Experts of a small language model.
Size: 13 layers, 37M parameters.
Experts: 192 experts in each of 9 layers, 32 GELU neurons an expert, 8 picks a token, a softmax router.
Training: a variant of Adam for the experts, 435M tokens.
Below are experts of layer 9 (counted from 0) of a mixture-of-experts language model. Rows are named up (a neuron's input weights, with its number), down (a neuron's output weights, with its number) and show model dimensions 0-255. Each number is 128 + 24 x the weight over its row's rms, rounded and kept within 0 to 255. Numbers have three digits each.
Before each expert's rows: "gets" lists some tokens that make up at least twice as much of what it gets as of all text; "mostly gets" lists some tokens that are sent to it at least half of the time. This comes from a sample of Wikipedia text that the model never trained on. Tokens count by the router's weight.

# expert 96
gets: " Ba", " Re", " A", " Ra", " S", " re"
mostly gets: " Ba", " Ka", " program", " Ku", " war", " Wa"
up0:114198149137097131106142136115148096092110129098155111105117115120126148144076101094144111121103164168101172102110116111137142142170116127098100136151134098105132078142129151103157113114073109108144142109125118152153177150107146101155094125177141118146113124150141118151122099124140120128116151097124175131085125165129131207148109148136138123120109095123114159122161148130098125135115072169133122141136163114129165124136098106132125124151135112126125130129076117136088146109144126125103161130162093096123160112139145142121109164128138126067118125143190151108144111156129165121106103127109098118123093141125149132108114117109127144141129119125127142114134164112120105156123139080118114143105096108127217141198092138106112131133130111132139129129164137098124141147133179
down0:102127109142068102117132127130132125100146091111141097083150140122133117107133124131171159155169160153141105095107145099160093154127180116133121104147129133104169147103132099098155150114134094110099123091123111163142127161119079099143117110152133192119104137129112160120149108162105099134139138108111138177111072100139113164134106072147136111184114146138111151128153113125079156141116118139137139152098138126152141100105146110150162124151171080137109123120124120103130109110094132143117118155157150125126173121146140126148106104128120135105151131120153134124125168106107167182111101159134128137131129102144135144151124088112165098166141135089131119127116125108103139107126121102136140112133065151165156101170154115137094119073142153135112177155160139111147076117125153

# expert 103
gets: "est", "her", " by", "as", "at", "o"
mostly gets: " Ko", " by", " Per", " per", "28", "est"
up0:109125126149163131154093128128147152154079148110166084151136146106123143137157128140148108134127148130121117127092103111125141114105109112094111122109122101112105155154141121128119171130132120151175099128142176108122131127175169153124094109112147125119149137137128152110145101171140147120136152130147152156116103137146122108141147139063120151125123178123100116136124144106114118092097140110118087145085162062126129111111151133126080131032143093112134127125077132101177170103107150128116117135125161149128132095154065141153129158134136107111074110118119142118134153131104112108131141139165158120124123140149075172107110180104149124148125106172088175158134101101112128099139169157139141129115088099139145129126125141136123075138151146141113146113135113177122135139142138
down0:151158124158121166144132097136145087175147142140099112141156125117144101101121141109126125145170153182167113085147132141117097140129179156171142115105102089155070134087100140141100104129145122149148129119139150144108109117125096075109137125147141105150120145116117144122140102149150132140113094119137085135149143118148116156147142094190130149108144110108131132126165096121109123111088099084103099121118063165105140140177118149126186075159107093130158106112088115127135076122106093119119165144142115138100100154140153126126128124134119131094095134127132159124125134107141136140153144136119134115116139176111095162129100094148181121151112130124134158165117116126113114150125072154112180100146157117142131166128098136118094100147106153123131132130104111190121129130132151

# expert 81
gets: "ed", "ing", "ate", "ated", " se", "ized"
mostly gets: "ized", "ified", " held", "ated", " down", " se"
up0:147139138153139128121154142142148137133130129142088158119122085128112162095095121116146159132129143128155124149154134094117154076120121149173130112135169138147108119126155091177127116127138141092118111121076141124090130090106136101143124130123163133099117132146150127092126095091127138142161069166147117134137112119122222109139135087142140118132128164116108126115121103128128142125073113127096135129154100180092099143124158134128135167104126121138107120116148134176118098168149091147146114118154096154095098145117163127121159106096180116174149150118174145126143136091164133098189118082162128090139155105109108108114130144179102136152116133154158151094148116084169109081125108160111143118133123115131132136096144128130117083145117149132130101115120165163143129134115123
down0:122142160128151176108073106145142135120096117132132121141128112102102099137164132132109150131060154081142157097148089139157139150122125116160099099117136162113109141121096153144123097129144124110111104093114116107127116153165105166111087136113132121135144094151129153107117126100165144129153151127145071121117154117146106130083148120117131110159086092125104155131132133128139115153094074113132124126152136143176132154137099166126088089118125090117159137138158147138181166124126144139128130142097146108139157134143139149164144081123174150090114130121109104122133174134130104183155103147110124095134088175127098114152132160128188107141103132142196130114150123129144127157160140096121092134126139127129142127091139122129103118113140154132166157088101120113088084100140166

# expert 110
gets: " ", " 1", " C", " F", " co", " Re"
mostly gets: "_{", " tri", " Bi", " Fa", " fa", " Ta"
up0:115113089146107110145198133122083090126179123135087152095147125127123098114133139124167136174150120127184097129165142120119140157119115132108144133140091091134079164109142107166117100114106166141097117140104108114129107101088148153121153122142139100130189170157146100123113136194132153136141136105104128127134132149090170088110124136116145095106136100165116113123128094100141102128132139149108134172091151122094144111138121126143133155143132148081135140105135141146119104135121119122133097120067134155131134118112125101119131129168114112138123129146106103108132126133143103135102164100128146095104136157182123153132102176158128121133119141158133046151155151135113136164125099099155140137117117127128120134139079152147096151112137121096160120142191155081110145163119131
down0:128100118132123131091118147140146137134113141116156132153138124143108143098134099128133173134103120110082109104114121133109118122142103171121163151154112136142135124136127128183112153135113132145094159138142129127111162107150124135161090132137153135134108126127115133127141119118132088117109100104148094132113177133118156157132138120101156141091116065081135138158135146116210190160139141118165122106129123187139107134137134085098112113143151161132113160122100154133128086098124136129124177159104152130126128106139110087114123123154149114136128138128104079128128112123138163142115159095198136121067176099142088115105144147095101141135079168127110120117135136101116113103143123083156139108150130143175129154168113165103152111173117087115134075144118165093146120092112158

# expert 178
gets: "y", "a", "o", "i", "ity", "h"
mostly gets: "ć", " father", "+", "α", "–3", "ium"
up0:106112112095118108128169084129098170119138106118146121121125144141097142116150110121157119122122117158140106130122151106138144133140087106151129134097125175121137108142154145147173150150155144155153161119095166126166105179158094125168145151142141159100182150145117135119173137101119110132112128115128112149095123139126135106129103143116082181093178169123133116083071152140147139080108120075125098101143140154125106129132110134115119140115136104116121092149134124159098193141127144102130137116156062138073129139144135125134127101126122142144147123148156104106139141100131069134152161123098127133125132092119151078116124130152116104115098135078114099085152094091113139110137119114139132126137130142117129100096093135142119132154194107169164133108152118119106129108166179
down0:095103109151135140180150113131111143105080155118124142096130133156138131131153114165114109136178144127135127081142126124099133151158157116120107085139122144131106159114093101131097186109117142152088131103140203161138132113149149162155163120116121128102115125125122098106134127111101122115150141128140096145163102103155119089112134121116116145089138124119123145180114087114151107138096139101152143142127113111124105093151146072109102155124094155139117137107129131146169140087119111118126110104115126097169164160122082170156095163153101132108178093173155118109121128132117145166124131128174151156126127111113149153120127157111113198116077162168140130124107112135111091152127122145109119109112156168157166121117168104143121105139089095158128112136146148079118109147118122

# expert 38
gets: " ", " b", " he", " we", " also", " g"
mostly gets: " ", " we", " even", " he", " b", " she"
up0:124140180136130122131116151102153118142129149162126189140102149177119113127121064152080094103141116130118123196159128115137156136155113150087118104099129108131109118108125166150130158122112101095164124088112097119127130094101146147140121119146179132127115145179151170105124131128110142166118140144127137085039121188122173125127113134125068170133085089093107134109135129130112136127119135141133077136145122122093126128148175146118112116103113157114131120123133101123124123136153103136142144124117128120108164142119124130144096136169125147197133101109121105162106140083097137132142141122100098152141130170085127134124118095135153092146160146142172117144124119124130132092147089111127122163116114086098155145189124152149128141088109130126138109132139124108149121129120141
down0:120101123128100166137165094103127089144108115083134129142115126127130128137157192126154139111158146147111120127126093119147131090161154131114116157108153090079151097115166105118161149102152148163186089126147171144155138111123133126117145099125139151163166083115139125096140156088159096148084143146099103105130142107136096122137152147135147099100132135152135120163148134115128100147112123139124167135126121185136073063121127099118117112139096080135134102126116139141143116119104106150152103134107170155115160122143108117151109105107129099137080131167136181127147127133154123129143114139157082087109133099113136131115124102146163077143089117132085152126138104115148094159154120131174163123126112140127121111135124101128098139192132128119145172103100101156118162141136152

# expert 64
gets: "-", "|", "cu", "a", "u", "ma"
mostly gets: "|---|---|", " include", " moved", " video", " married", "ea"
up0:133114145107117088096138127113121108169135097160131132079132125136181123112123094150115160124111096138102113150133096181110146119145122153127113112075144119128110099132133173144120109125086109153135104142183143131126118106106113105130087113149137152176153132157126144122144097165144120143103143111099133137127121127074120146138132128129136119090126142120133137092123132120165158148129138089123089117110140103135150111107102127149177154077141120162111107118120086134099125135128189128141179134106143095102095115129163078138098120181113169122114223128163149138127158106128125135102132097088142110141150178151114117120157161143146112072123160104108125149136108138146163100112125132100145149106150125134129122092152112166090141136123126132174152143081155098101131151123135
down0:129132110106138190126131097158123133138143130105113137171097114024147158130127167156139112106125083106141145160146126113159133160140094112151157152162131128174130128137152139120132103118169130098145151119109139097152127156121144133121143118142138104134136127127118147126101172134124123118147150135064154162158151099125109141132197160139129142123109143123109169138089117109156146135113117129121108148094090139129135103167083121128126134108125160115107123131087135115126133145125135089109162130095150097129090104144080155113175169110131128138148096094120114138103136114112096117105116114153126138196105105116122107149136113086149133132089121129153117096127113101118129121156176152140115142094141105139170124132103166199125147115165114132098114152071162114119128119094099

# expert 92
gets: "ed", "ing", "s", "d", "es", "ated"
mostly gets: " received", " announced", " said", " took", " moved", " held"
up0:152172135144133110137108121122128108124124104182137137131135140110165136133140146138144125101122124155157096120131137143129143114111156092111125093121132099119097109130116124136154119107129143101149103108129133097123103153189137120134128091101120147128164139111152171093131100077133159172147133080111123135120114144078181126169160133101121086137116100153132142156104135133157152159143080124158089150171136086151158156133105083150139119145148081128103082137152121150097168134164091140138103156118145138112113041145154183107090101126123139177131172133132123106130139126125103141134113127140132120105141155101124150123098142105093094164117098136152120091143088099124110137133109114092187140103150104124129130107135150123089089111152159128104176110151131143124133118111165
down0:171124174126139125136107141132132131105157124108154155092146122120093122156118112179133108096179134110125132168158065116150124135107138141133149149111126171124124126115147152102111141137106126144112165132119131084110086113126084161123145091111117135142143092136099123178103113133097128109121149156114093150131141121115124119089119115114146177138164174140119107102128124126129102137121136119136159134097129126133118143177156127113115152133146136139098132080078110127144109158146121154104081126141102119158132142108126071097151118152137146115170112090151130150119179111116131040135141151119108084121119104161160087120151129115135133099139094112117112162109091152083143149211159157116117110119120116126158121139070177152137137114125129140137114172114122141160138134155130